From a checkpoint of a small mixture-of-experts model trained on Wikipedia: width 224.
Below are experts of layer 3 (counted from 0) of a mixture-of-experts language model. Rows are named router (the router's row for the expert), gate (a neuron's input weights, with its number), up (a neuron's input weights, with its number), down (a neuron's output weights, with its number) and show model dimensions 0-223. Each number is 128 + 24 x the weight over its row's rms, rounded and kept within 0 to 255. Numbers have three digits each.
Before each expert's rows: a language model's description of what the expert responds to; "comes after" lists some tokens at least twice as common just before its tokens as in all text. This comes from a sample of Wikipedia text that the model never trained on. Tokens count by the router's weight.

# expert 50
Description: Coordinating conjunctions. The word and, also &, or, then, nor, joining the last item of lists of names, places, sports or roles.
comes after: ",", " and", ")", "),", "s", "\""
router:113152132075158136110132141127148094082161172137112114169108137143132116153153099172153123127167126138107116140145116135120119150147146099147134123159111116162104121129132118144118161145074134076116131111126147133101139108191064102118125108105126131143106135126111117116135092120160103127145147092156113139160115117109145160109139123138146123180142114131145087097159107124146111120175088126117129114158114137157144134101144089179155116128176147115132103093159126175098113111116121125153143133106131096112078091128127149087095118077126144150106125152104095100152149174124126128098160096191106158110177124131116181104122121129112135128128101150125102166119150128135139111163
gate2:143116143118144156149163186111115122135125137130116115116098108079156110125182170124099116160146144173092148123130096131142068134130092133136138101136113119105119157131114127144127143179124154136122136165106171153093103135120168122151120100103113151151072090135061096148134104103126151111126125056090103150153139085130126128107091130123128095134153136132093129166145104106132180154118154126089139188147165142133163091139108137120140141161119138091138140118144137105130123125093118122104111149140127142129136171146140098130151137111137077129102134165122134148142157157135134129155130143135125145172151103127089120120108106071153121121146126121160110132123125156130106143184
up2:156127121131116047123138115117131081095131109135148144096120167136120116092105143093140119135119079094155095119122133136128182157151145136108104125131134132091137113099110161111090109134142124152133094127131090088155131162121116151166119184187145147094143166123183157112121143159128145169148145130136184143118117129157114100133131138140113122132117151139099147150122112119141091094122127120151097149123135131132097117128132129111136136113078115140060153147091161133125138136147174147114154143116108113122139121111118129142148132126103123111157128080156125105143116119138120114084088118105168044138114134137191120169138155137154130137122108138139130127124070099128121162116
down2:122139110080105133132126120097114125132128114133097132105149128172123154143070134120080115121155183142156144133153052141136162102093142172100114107116141104107104149126140130132138116169131122140135112119154153147124138145125086159127122090134148150128144153110113142154112089183137194121095097143109145144155178114147128106103090176154150102095120131131121135121098174140139139158111152147084135135115124172147117146129136121147157099089112138155177148141103133116168169115138110106110114105113139135124147107116107109129136097117083118154138131137088153106092146110125150139127163123122132117132172122128135134122109155102138121125121143083130167149051121127177161107101
gate3:141121109096135175117084163111139183115137132106088118141129085131127107100083116153157113197111146112130116149138128124122139132154117143146122105147087138140118178142099058091142161118160116112119174084130159117150156121122129130137139144096122133134136115142144140115112161084110134158121098095144118138108130138118144119149095105141089163098148100127147109152142159137105117110127135135153094127147097127081117124201073144142158116099142128133097133102108059123145130109144143175123177095134150151089133137122128150157114147137151148145144149133145130123163145133136124145068118146148146133129133118146132131129141068088123088102139165091134130123140115153167135136131
up3:106167123131153077110164082179131123164061130102152174096143164124147163145134154115103133089123143155140150106159117117134099134127117123147114156103152099143105083115138161173165112114097138151136092152137103133095101095146084128102159123113110111131149133121146127118113141142147161085149156142093131111160128110157120137094177128113127120160107130123123111094133105139175096132109107145106163110124143143141114164076162112113138078130071123143154119123151173121113099143130110099152099139129044105109125134085148131097125115104113112125146125162128147130125136151155168114168135132119128076129107103107138135143120135152152139164103089129133123136133131131114114119137
down3:122120100093177110142133146112100141137116132166125154104132142147095156160158142114106151132118118153134131141159145153159122127130116123136125150136134092118079098134147123162138109144125112108134093149140137135112090127132135124160128189107151123168107090124121124154086158137098176104110142123105144162120121089098114113076102134103125146139118134150135140102130120104092084125139136162121175080112183103102154102098146124162159106178089122081128139159173075120109115170118115144137124126096116118142131142073125132114157114126128114124115098180156170130119144120148164127111088142073112116163141103139156101117125169102132139190123107100161139116150132121105098136120
gate4:138131127163138181143120141091111106172095158143076126066138122193108109132101111131129143105123096128105126129138133138152121160161107100098123108109116128115142129129100076149145126125168148089100107143175147125095159142116189158102103169121121138163146110161106151147155146110157148127116116096117143072157111124115149102139150081115148129139118120122185150129083140122117131149119118195125078129115102160071147127169073131139139123126133132128148098140101164132136115125142122123128115095140128151123127133084158126138131104121153137174152088143114131148087128106128130119109136114148110156145129147130121125125130136122120081090084106125158112131120155094078125139131
up4:120127103109108083145140138143145139107151116098185157191129094060123147158141128115126083147143149106164124106131106140122091100120167133121154135134140122113117107122153166106109120112105105170161157112094093137160125084128077112123181112149147121108093123089157117095100090138103117136141134146137134188105137135162095137100135154139124121111166135143094124136166125106118131114144144083176163094146146087178097127084180123113102131127132114175116152104172116111097115147118129148123155137134148110159147126156095115145130159134104147097097158131155121095150155125137137133147114140092155112136131109121120135147149115136103148142160150111116135126114100174153147126134
down4:099149107108108159109138099108112129157152145116158133116111141121136117133161116152137143159105173112145091128123113159103109172126138104150129128155143144132120114105087075152148116129117150130120143061123105132118158100140136134142106157133125114162136100147130131079121177123127134157117135126156184102133164083110131101103120107143079133149160099168110122151148123156124178117137123130104126116212162110127137110120103103123098133132094132156149176105150128124138177159152106138135163082123133120153117156101118145118095117124156109143093132141153153166133127116114138144101143144132131118143108126144143116112191145081110088172123130099097170121092148133067112161145

# expert 4
Description: Small numbers in data. Single- and two-digit numbers in dates, tables, scores and lists, typically after pipes, semicolons or month names, e.g. January 1, | 2 |.
comes after: " |", ";", "|", " (", " January", ":"
router:110083108110079142123135095142168148082152118149078105132122128143139101125090118111143138154131119118090155109110132138108111093148163126151113089143102139146105128098161142125118160111097160111171128068163125153133141166136149145139097133111130118108130122144123150064142114141139184120100122107106124127186151158165099140125170102121130133079087159107128136093120145111161138127165124147145084125129123119143121141105108113143122156130135140109101172094127159193149106150114110076129102179115127132125134112072122138115088127113157130146117135116104130082119144120122138130165111142096110128111132108174163145099099151098141178168129123127122114122151145149115104111124
gate1:126153095102149099153144143154167141083198118104161103152116129121143098127123142134119099162145173139145128108138134129157120185130132146129121154144119121066119172129143139122124108132136149101098099120128103129147103149167124156187088163138134108128100097125153158062100137117147138146168092110113110119131106118150114126174129113127105144142152136142119131136145166131152078176118143094106138186118146143136139109159130102143107141104128108152089081106110120090088159147152140109082160138082132150111144135126111132158118098122129131143124066088131101106110116145135124146120114172135155097129142110127126154106112160147142153145100130102121154112104167156130119130158
up1:121099156150090120099088092112130129148055124144106162124152128139103162128129122130116138111084115138113116135095122138111150091125140147127090121106142117169113082123117119121138188121108127141156168137118136155150162099131140087059123104106141118123143153132101104209137124133109142090106158135102167122109155154118145143074144140115154121144108137129130133100114129128114173105143127129150116066145142085127123135102151128103146105126133122110149124130132177136150113110095107130169132106170126116136111134133150136059155157134130122109099178120117160119208147115094126138131142102141107135171101147132140087129116093126159107121163113152103138137112098111133125121121
down1:156149143106121115107153152165089129172127126121084102149137139122161108141121125098126115116107127113097147151128076083114093164169129131156100120122119133142140121133087136118132115130112158102078118141127104131103135114142109134133117126153122128129137166136172088121150132115099120109135107137160136087156163154111127133161137142082140089139111103132117078134144130139125091109186106172102109132059164105151170131094129109101118136104093089189120119132086125204170132112153153140128132140099132107123132144150130102179143133135132095113133148139179106149169136172150135108141129151116136139117073122151104112149130143129117106131131172119114146122069149139132137118154
gate2:129123126125121128090114138107150144125074105147156127166083143157164090132136117130163162120144125119126136163134144116108146120127107131100110080090132147181184105086137086124142163101112105097128172148163113082136129131144113111148146131141128122129154130147107096118150094144119138129104146172122140102127112136131141115135161110100130145110143135140100156097130170160111167104133170155149177120138118117124160156116147114109094099151126096159126122154147114158188091165126153120129097110132148177098152136151108132133097111131074074142163167107111111166137172132119165138152097139148133115156116119129190107134165122128127129093145121110174145152144115121135146158115
up2:112123118096123140178100126138113106148156160094124138103169147134111151131149159125104100150123119136142126111114122151144114102115147125139147161124113123069083119142118162170137086149117131171122080130107133188123121122105168140089107132110106167123132143095143128125119136138129102116158111110138102127109132122141124105142079147146118105126109105141161105161137102118152105175109110113102103144121139118120071142108112145149194127134138143117135142141111129089100169096108121144093132148143107111148090138109155083138130146107160189152079092180150142081130123106121117113107136111126130155152123168108092154117117138131140118151106198116082139124113117102135134060106
down2:146118155109136127094105135143117123130118154139126124126173082115100125128138161135117109064138109191120102134154114142127118142115110107152114125140140151116199150124128144084142141148154133132102145110088155156144113152126095121069138126113101110092143148083148125120081178104130119172130122146170117124123086161109189159139123117194147166092116154113120095126122130121147112162081127123128140144169168137111077140134145125137126115138098137090130119143108153085150143116172129150136167121135163145148149107130096153112096145116155132136113121132103141115127097142119142111104143134111131127156117125102147156115116134140143096153100105173103130098199121109130110156082
gate3:131076123169139153161116104123154121188147111152117123125134171130124134092114136112120100137139119166181138159129135129148124130136162147128080132152107165086177084141160146098106161104097108129136123124110126099136106137098148112124115139166137134121146150094093154124117114115085137097141143132137134109127118161110104102113127113138121115109098151134139108164137161132160127073105156123130144101104128120119142072105145119133127161182104100146112127158116109148160133108111121124101076163176111094145137118065096178092119141090159134102161131144118123137161138150121101121116167124110163145095117081153134136148116094117156126123078122143129153126084139089150091116140
up3:112164158097145089095123164141114148071089151112156134111152081111146114162153138128123162136097150115081110074119110157125136152126100134126169113105148102142085127111103138160156119161146161137097122129146144166116114137157123119128101127074122130117181094173169113151155121120174118130123100140093118132126124088154118156114127143111137144146159121125128138114123106165110133163139106133118081127119135123154116177163140112102135120078148145131098121087094123117089139147131139117096162115081146128126096147189147128150146116157122143138105111128113121103102127109163160119123111128133082099198139161087140118093140134140112134151154129111133112127143119119125166098088
down3:114118174163109133118174171108138109151171130123104157164155128113157117135126171088122128113123109114132151170121128138125145156113084082166128136126096133127124100118146110149128140155149134102081107137111139104143101135152114107120123109160145079158097136149135123148147163136112071128143125109129121121140106155127175071114137153104159081149167111174156083102101124139109125119181126140118153110055127119161116145097137165132053171108126137152087097098148148101115110154170156139125120103130135162125141130153129120108117132104123139157136132123106105150113129153088114120094170144119110126122124160105117136119134108144145075132100121116160138125085110150122151133143

# expert 10
Description: Infinitive and purpose to. The word to after verbs, nouns or adjectives introducing an infinitive (decides to, ability to, helped to), plus modals and similar connectors.
comes after: " to", " him", "ed", " able", " it", " moved"
router:167125086123134092116141148137164086114156116130138125091107129137107128141152111103116155111156097123128123161098141147180111119153138104173162105091181138135121154125123137108061158164120106091113154157146153115121127121138113145149120142117115123115094164152132131120153109129130123131135189156138125140105144110090125152116099112113115118135135125117151146107152136134149096111157142168147167089112137075139141112103145118099137163148136137100133114112117113161128119124105095109092141140108201214124119132095142124126140107114116092114138131150115104102111125100110172092109175113172102144124113170108105162081125091163101133127119110154105108133139144127178145135164
gate2:169097131116114130191106119108111126133167109081126122069097147106126121118126149105166117097148132156156108128134107113146074153130122129117129135137158132123115089099122173155117089151141127181110196174124098102135112144096171155070125112143113130149146138133084123127107120153120109163096165130128107132118127128159112123156126117134109125118110104124104159107155070151127137095119134154138130140131138130140155122149176114132130139140135079090132166104132117161110117144120169155132113126135123105127179130113125150168139116129115091172111156143089134143141116091142149160139149150136090110077105121154097112170129115133150141090127164137119107149112085090124168158144
up2:156142169121145149171137115109104140151173117083094148121117154115156133110105133113125103146127126151174074144163120074121166180154124130117142152156166142118113091124152139131124096146131108148114159155114110121154134137134108134120132164122111112127144150124131133133130109120107105100128097136118064163130126140121130132101139134155064103112088150111122121118142112118174129098148129121141119142112177146146078135116140127109156126100095070123148122114136146145107133068115127112141152091136101108148147144151095124156134151103105132205114179115102122092136136113117132166113121137137093065097126112136143096146115112108162174119085142069126125131126122087138124156111
down2:085128121133118143160095116106127124122062111120139120089131124113128102139136111095148145120119116123153146094107114151118138131123137103141116090156120119126153160114125130144118150142077135133140176138103142163133152127125088110121172180161173127129137139132143098121161142158185115127145101128130129105115055141117150140123192123097158127101114111104122118151132134088141109097058134125079165152091095155148099081111123111149166114105147119121132174122100110132123151095130143121149149110121145092108137113135108122137125097143166134165157109133109093084130145151175180121125101129116104142122154171102128088154109105122173087123149138098112121148098165109125134130128
gate3:135094140116122121112168108113121097132155045090149077108106079106129113130104133125167128107145128161160116136116149118104121151100135113126161139158123133119179143110130147110142115135138129113133154132110143131128126101130144094151104146124104078088087124116122144168109135078079148156107124152184110117123136096164108121126141159112103110127097161118151122143159121120100168158131129119107146142143136103173148113136095125109149119181122121120095130153166113090090161151099117140144111151151149095147068120141161157153151147104165145119132104097126136118127143151131145094100110106091124097118146135162160127069098172145118131119132145131145130114154069110090127138116
up3:113133139151095115112136129127141110095124101137155156108136109142091130103060116095122126094109128179111131120170145136161113122162147161117121097181130094065147176109101108131142115125082092105161164117154108124110087117124144143110132140117095132130145130119117137091090145141127133132153139139178124111099141103162122110170167154150130105125139157134113160105128062150095159116141161150149143101141157168150142121132114125080160144140106175146101130130193112110117139152146125084126080133107144095108114077125128107110099109131139106172130107146126139113124094133176138128121124107094113165159087119124138128134137156152103093147150133104113107125139128134124145124090
down3:122119121125104133158093142128131112144145105136121115133157114155146120095114152122107113134185111118121127076157144141098119173150115129127152142180137116117131112099097100155109154168079123126159172117128108148115132126094072073147133132081149114109086087111115122081140154082115170163186122125140141129126107155142148130110153133109148101144133106133130110157111145114129139157143156113096135124130153184176123162162175085080142137136109115148112133117099103141127177162148123144185097138110148123146149121147143157117105122093088106120122124143153129152093118136169075121144098106129126085137145148127153098118167116102125153103114146125099104129157102117137116132127
gate4:100170097139123166154101116154142150103146200133114127140122145120119083127075108099126115113116119125100117111168137156126168141122087164106121137107077118087117125101172109124122106137144117100116136070145149100124114151126128127133179090136154156162123138143129096110118148155140101126122155102111114089154125147174115103087130158117135113106123173119120145129120069123136120099181151105145099175102122148104126105097122142095148114097132114141092160171110138127117145158124166109104171155164158112083113117103112140150093143132134193097136140131156127145120114091146128168153131131137139100119164144134126135146152114121121113108086117161095125125123148147142112156152
up4:135091164090098101111120151131107134110110086136144143141128115148126154122172168126147131145166155103147128125077105096129103135134160086099109140163168116167138145136092124158125151105109132151128116151101102196114112123108132163084113126136112101105136097094121135155153128098130161114142099152146121194129124111104143138142152097107140137119100086146130121117118161112120131129125102148109135086146142118168142126176124112122131094176120153101149099117151107137144103080095125196162074103109080130129117097115161112097138107127149078131090112132112127106127142138102120110104125136145128163133080121121141120127149141163158146090154142110158151163149105123114148098104
down4:145113119137127088058125132066124093092096132159134130149130074140135134140138129139122112160144139132154136086152130148092139125162121143116153157157120097105117134129098163088102155119123129106148174143157163137162127114134109146105137104146176124129145119102150118163144145160159110139145131147097121150111173110133134118119144091176160156151138132122108136136171143207116110143134111101131136115179118131137159129106111151175120121143106134114092107109128129146114135110113117151114102111144124130125109133107123152093119129135158128161098078132123121107134177165128078133116092146121094151152162143109112113075122129123150145178178116146094156140098065141137126095136